From a checkpoint of a small mixture-of-experts model trained on Wikipedia: a variant of Adam for the experts.
Below are experts of layer 3 (counted from 0) of a mixture-of-experts language model. Rows are named router (the router's row for the expert), gate (a neuron's input weights, with its number), up (a neuron's input weights, with its number), down (a neuron's output weights, with its number) and show model dimensions 0-79. Each number is 500 + 25 x the weight over its row's rms, rounded and kept within 0 to 999. Numbers have three digits each.
After each expert's rows: a language model's description of what the expert responds to. This comes from a sample of Wikipedia text that the model never trained on.

# expert 28
router:503470489456483502454476472540512523481508513493497458444494484460469506498531518522510519472473505469530499457558548479503469510508556448484524506489485542490491539506493500511487480484495473536504495480505535506466489499506479543505541532
gate0:536488511508537483476465503510475462514503517528510482507540503456475503497548511474473534456511472492508526509539527485485466521491511476499533547521476526476504491524512487504509447493472505530502520458469534532503453542539471480473542486
up0:501561495488469494489535530477524522500483487518530513515467474566495503515493500511537491527493498504525514561482490482500515470504488523515478468482498470528504528462516502518473549520489504482495444498492469458489507474467497514498434542
down0:456456507480505492455462474529479546464489509475506508532541547482480553506526506455486515522513482511480496476483462535530507547484479504537500502485537478429518491476453492489506532475475468477515504505523477534457501498502489515473513494
What it handles: Table row ends

# expert 30
router:520495512493536495527489485482523513488491466501502488514484477537484473461484522493479481474505468511507461480540492536493495526471528510515545478458513533518501504473513503510556535472480461524511472514483503505520537497483535493484528475
gate0:483486484531524510533509492490526505505471509525517481499502499514516479513536535502481499538527470486552463529516514455536499507519511480477501459451527544496508488481552534454417461523503494506527470496481482512485520526537507484514525484
up0:546486524558515474518451503498504537480477500481524494547503474517528461525534485478513458511470482510512480524491526455500515472496543507469480485497519504498518435561506512433458488502508509472524502506481521515531472546526522505520490477
down0:496513478501473489532500474493487476510525492445447482495503417506494508528523533503492511507466553488504512518507543423509461508479478502485466515523467523459485503484548507500471474512484530507521510470491520528503453507491484489494499556
What it handles: Infobox field labels

# expert 11
router:454483473486509555531475525509522455480494539474489536513517471469493476502500489450533478470466507450498493496489490479521455500500476466499472505541462486512457531532478510531497445504526492506509528459483469523508496525486493508468536522
gate0:510466474537508533493490472528493535525491479515494517511533528512487494536546487521512486495461501488532530493476478532533509475491489509489481485463499531491526442510496482522465505522471456524471495530490492475531515524509568484533451525
up0:475450462545520521497507509520509506527523484484474562515534500533513501508467490489513505466509499534484481511514486495505468453470531476492479491475524518483472503533488432474459483530470494489504476503522484499472533490471483456500475498
down0:512486480531508493513529507478525508500513480522500529518559494520487500508494493489467500495465479505496492515480507473473507512508548493500482460491528470497476498540542487459490500512493495492480505533539500496490487489466470497516443533
What it handles: Clause-opening determiners, pronouns

# expert 9
router:499474482461487491518541521501506534519505486474493545486501493523507553480490460507506504495458522533485497480472470513508521488488502525517461499519500508495474548499541534521495530517458466494493496479485493453479534501478504460487501490
gate0:494455492481502478569475559495517542502519496543480525484520493497471529510473467534499507547501485522463496488511509501496505509488507501520472505540504503505493486480563476523534504499519483471477559481453512518483496490536541499477482497
up0:488509504527531502462493471507521487506480523450499502507485523526522467516528534497481471474492492501557492475513485496460532483512475522480479474464508536476505504504457489507440465450492518496495440500531490491508504529487510479460553483
down0:473482533492501511513496538483475484483486588523511507524504585528515522495540503485530536467510473481516484492508470502494496466519526480528485510505508480509497489492516487479550467484490472510505479548491537488479515523501505508509475513
What it handles: Table cell separators

# expert 39
router:491523503483505489555468485501497514468488533503523492481483465505491487493513481480524460527509477484530479518450501515501501483507498488503508502519478529457503504438507537507456453528466534523545462485471529503537486516519528448475491514
gate0:523481489498509529529541481521492557513524523480533477480484510492493502463467468510542478469516500505536476499468478509487495508512530498504499470511528532472539525482463526460495472489471481506515464495512528462504492534499477477522514513
up0:527492456495517521515523494492493497505462518507499458486542493506531518464508479508510492535526532496527516540490501496517511478482513492475524491502510469485468500504495493476483520477531443493514441514490531488534508523493486491505511482
down0:490481516493525503460493467466502530453527521471492515482512479475489500469511495510522497490458518481529503537505487481486522502506520504495525509568519481514511519520474547514558510494525526550505490473529489509482512469461482496461515480
What it handles: Paragraph and heading breaks

# expert 24
router:500464503493479557496503491530456468469471485487476492506561543467468507500475453492467477521462528497513476522469502468501494536498538527492518504466540525514493540493459482488492525475480538516519541527511539495489498487536487538530503533
gate0:454512490502490498487461516473476559504505512501479499468510504485472482511524479487537445470528510485510482467525483479500469510488508503453506525495501533519556512459534483480545505501511499475493490497491522538524563450471484495504537474
up0:489519530477486480452485515477491547494493476476496514441527504514476477529497462532533488515508456507486523502511490448470518476491506526516512492520478477514518477446523497499458473465508463511493517504463530507529526506491514547486529494
down0:521478489490461510463531499441505501519502506497507445488494520498489466519545479527500483490487486475505449506491495485499514537513520481527542464524488489483514488509474507516503505521523499493468542524483488551499537549473488533484491516
What it handles: Name-final suffixes

# expert 5
router:476465480499504482501493507516447487524524524486518532481503451470524554514486475496520503496498536505509517500520525471508513459523489491464450546546496496478462492484505467530491530529505478532533548469513508494461501464506451532492500528
gate0:507495494540474525503519480474473504475506544499490508496520515524503450551515509497521546498493510505449550527545499475468449522468533494519516500472545519455443504511488491507507491466513530496473500502516481484497521480479527478515443507
up0:487517493506533513453508503493523529477470489503525502488471499537486413498540489491546498513509490494538502561456495477521541478511483532480520462483486491524542495520478497489500518570446510490529504474468512479498485517508506495506485500
down0:451480492466527491516519501521521503485488466529475502440490539521510490501510513525503536499466537470507542490496501475490466487522481454554531486501456484520494535506472516531491497526521482523536531487534475546478532486521455511513524521
What it handles: Clause-ending punctuation

# expert 16
router:519517553476517522538475579496491486481477496437518533542513489509535454485490487478535468515529554494501494503503483485550500483507476520468459524521504501480483464519474459475555496528523555534477520488474482478499551493491514485491512512
gate0:499474489501476540510491522538499497495513507494520496493539479503440503461498496535519514497532492489523476482500532514460491542536496498551493491513461486475505498476479516483501501511454504503503456474531463456515447526478498487549485482
up0:542510506494480457497459516508476452496509519474469493486556509512431497490517525556530527513520488505478501509507478488540529516500489509464515546534512503525480500496480497491493549517545502525506491452518459491502452523494480482488485462
down0:440481499487512479518523478454506509518499505494502469501520512501514499538497541503511493548506518533486445499515506500498527521449480511499538516493446511502498476503490532481430527475484525473494484495510477491517481496524505544519492509
What it handles: With, by, colons

# expert 7
router:490498498500519505478509488513505495466478530474486509492508540561486497488476492497494492523505507550520500511499497539473575529507489445500460498495482473493499432453482511443536531512502440507465486498530528502500515488515552480532470510
gate0:444485495489532482496519532456535527460506511492461541462505500513446544454511512516502520520519514489509474521475501517490499512511462508550467509501481518502515507491481534457479484474491484507473466512487525507495487547501522512492520474
up0:562510471516457476496485459459494497499494494489513510512530512527480535513492482557490482480519489523542532517519518438502531532522493527500487500523476545471483502484513514541546483480477476484495538490513508460510443489468434506498492478
down0:486495475455487499537511527516505494507493471514497506458491465499479495540458522482487482541504484522509486457484431489479519533516492472495513519496526455497502481471514493470508525528496493521494520489512524553461529515502514516535496542
What it handles: Location prepositions

# expert 4
router:481476541482500525478529493516490529468498519511491468527488528474482541506459495496555467473541548498499488513494467491502513442483504531485489539457481537505526528534506536498426516518464460482491463508499501512495479500530523512485470475
gate0:533520478513478447476465526531501498509504466481473529496560547465519518458495524481496501516532516463476478549447511466489519504500539466503530514526495516517543472529524475497505455497519559544576500499507510518510463492497462533506490479
up0:475492517474504526523485521501516490520488499522473548511484510532502490472529527509482449497490498521511470498521496504481496508492468538484538505452505491498501446455487523477493497491485544511509446524478463472498523556497461467486530491
down0:468451495478519538563509511472505484495490511542513488500506502536461525500519463479506485511482507466532494531493536513503483565518495472484542456489476502481511542450506455466511495506511489512476522501474493526511471506495495492447482481
What it handles: Word endings, event words

# expert 43
router:521503485476479504479501471526527460477488500508524473485502467539492470434536534541540525526460524455491497503477505522529466545503510467522481496496518551525479496489529545481463500526500550537475472499472455507486515484476488523475508494
gate0:511480470490479482510466494474471510475491528467450513472494506460450493458470474543511506521496517494432513484506459511507483523530487479513534547518503493521519453462525512464508538499537530515480536460523489471515502485533444517502517494
up0:495516501534500486512499492485485518475459537492456510570480510510510513475465422532501497505516557481518516488479480560481566490479488531529481509507491522502469474465505501516484560500524491509528486513520515512530499471535511467491497470
down0:491478504446494517481475486498497525494497523459493487507572506516465511529565488508501501520505498493437505461523467529499578498510453461506471496510523522483489504434500522510496516482509519448489494476534491497490449505520480487506512503
What it handles: Table row breaks

# expert 58
router:505531499466486473495496489529491503507505476464493470462482512479453515538494506463505459515495522529522557489518534489526486519490475495474514518530486517449524471469502518476543481468542530528510497467510505497470485455509513501489540513
gate0:515429505515472491544491500495458475478480523491461530498513464508480488506450493540512501511523490519483472487509531483515503518459505501494485501467476476527510508541538484517511466501508483489482477503486493536517533494467462461506498484
up0:482525473497515473462489512524526528504450502515486453459489520521512512450538489487493500507522489497488536539509509509475490474517503480504523476528496482523443504463474521478494570502515481523494519503515475501461534479497538521489503507
down0:484494532511522515495483516538473452535512490524521515454502498458493473483519504515522473487525518478528510465533488470504460488500493479520488528481476501498513482484516481549445469505466520520504550481494493492480514516506497460508509542
What it handles: Mid-row table pipes

# expert 53
router:494473545468529512526491482511480520509512547475485541496496454506485538516498492499549542504519498541471529454536521503503514493490506511456514469529492519529482525517531505523498480495483468478497486479495505499507497528472517499522527510
gate0:528449490524500454512476519474523519509490446520503509486517486474509518485486507488493490535508524509507503480476495512511430547527550511498526495474539500460508480519489459492473493509495536508512476490514456513459479452464502510504523490
up0:507469539475482519531462476475439504454508490464493472489470478476503489490572493481494516499573516517523543482511522525525491527494514535474495501471493509495488453485515491486488491491505518486540463459520516477509557470473522504558540523
down0:507515467473485497502495479483528496525486545464474508474489513543491529503565501522548471513514522509488489503456489470523489539523523458456533455509494505500495558508508507497482513507499450514526498519531508521513462484477522504477542503
What it handles: Auxiliary and linking verbs

# expert 46
router:490468513485536500482540507486501476511483476503498522491520458510479533522511497496538525527470481481470488515512532466515523523545515495531451468518502480483521501499529503525512495549447521500511483483432532474481508507447466474492468522
gate0:483485505525464487513490489529494475502450481519488496491532496492431524519484518471514471528479520466520498487538514500496480467486501521530525498547541456445536497501508470512483522475523492513474493461486493495512471532483494494482498455
up0:474487533488492483544505547538478531495464499483465547496517475499519542513459482491493482510502521485497504471488491516463551518494486548528481518532485476491514494473508483502542490505510496477475497462445459511489522484527469534425526513
down0:461464521492478507491474515461501488497511523544488492518488469478531502476496493479544485533469506509509493536515501493530495533471531505510499500480482489497493494476493498453489503483532495548524493475525499493502520467472543540464544527
What it handles: Section and word starts

# expert 17
router:481502484512536492484508471477489460501506466526492521545519500495528467524516513488514523481489466531483501462492483493536506481449485528477498509523540494516503512522551522501535483508519483535472531520485530497505496487455542473463523539
gate0:527507508493508482463463478520476491480498469528475544460551536518451504452524505510503517477510503472508428433501480548492486542512550450558496507505496455504504516488478512521474485508461484478498479478477489471505525470491502515488478512
up0:508523470500520520524460522489528473447443550484533469536528518492550483506469507514502503514527487490485490524530519505477487498506534537487487502496494540460440475505517461481492508514532497501513441545493470478474475496493506507541486487
down0:502476539506504507488472505506520468499488472506466503498484508509494535476506482445479543475497497525508497441497490516480473493497456521495492529538511481501520534527542453514515546447527522481508508536455457499508507504495517476474504501
What it handles: Capital A and An

# expert 21
router:448492490536525494473518506460500515532491503506455576523521461503465486508526493474532516475501513487489474502526494467546498479478530493488470474528516499498508535538528529529537484525514503473503500436517502444457476498467489475518498527
gate0:505491482489508503480503463517501525466470475509464502521504488476465475460538493501504490557508522520502503546534499568515506516478475528522500501514491526507455511501521475483476514490497431479455481514531490496495509519477501496516466468
up0:509477495496483494480484509486500494497450492525494491513497468468473503440552547491450503533541518525476511496518489535510511551480504484507520566532489493507457479501502517492537483496494461502473497502488501496484490465444519471508510513
down0:467516530504510464503535491516523494435467468471471553490473506507507487502495497544494506507518469517512453503476545498492533520498490523455501471525498527476444505545524498483451476540459513498489479516527499533508529505503488488516478490
What it handles: Sentence-initial word pieces

# expert 41
router:519494472518490526506465489492499489471519541463527552487548507481476548493488496497538546491494493549476524515522505485487489535522514472513477519523515519481488471450524461504526478473480495545503543468518509447542486510477523476535469509
gate0:476457520517484520495474493509519454496489498506497510514510490496548505456484511463475526487529505493495463505447492566454487512473514519485501490489458504486444487503467476500493514521495484500507532536442478550481513537506506524510523529
up0:474504451512535474471525493485480547508542497513482510501497490482475504545499500468495481509467470494543502533528508455506495466495510497472525481530534517511527510517502490480501489485515440496448535460508454521509546460447474553490494496
down0:488512516547506534506510514474510521533503455475464497500517488497502501503535518520521514494550490513527503510545519516469457480490562517505492496503492546495449495500492493485491491546484499473555511508563478520506463541533520506545540500
What it handles: Time and place prepositions

# expert 26
router:559505489452494535559486485480486516527517549491489487495515500523524538518478505531543473504491505478491555543533485504467491462506499461535480504483513449528547498482493510489501500465502495515503506526510469503493519524482519474475483484
gate0:526462530491502541522481489507523482519505507470493486465472468479505474553527485428476486439508499464464495518500465486507499512505523486487495575505550490540507479479528465493474498492483484503486474524497472481522534433498492491470509473
up0:474509501524504481452462516490492503574535521516532494521503482522535527508449503479504505512475558456500525497461507498483458502520516498514529523435458527479482475500511529497505501536510559489495524453507481518522522444501505504508475509
down0:508549493482530483501522528519509525503531508507459520513509505519463510533496505485491531518530446457517521488490521518503496518517516513507507477508477455482447527534515510488477482513473518487515501491472520493532504490500464492475502493
What it handles: Latinate word endings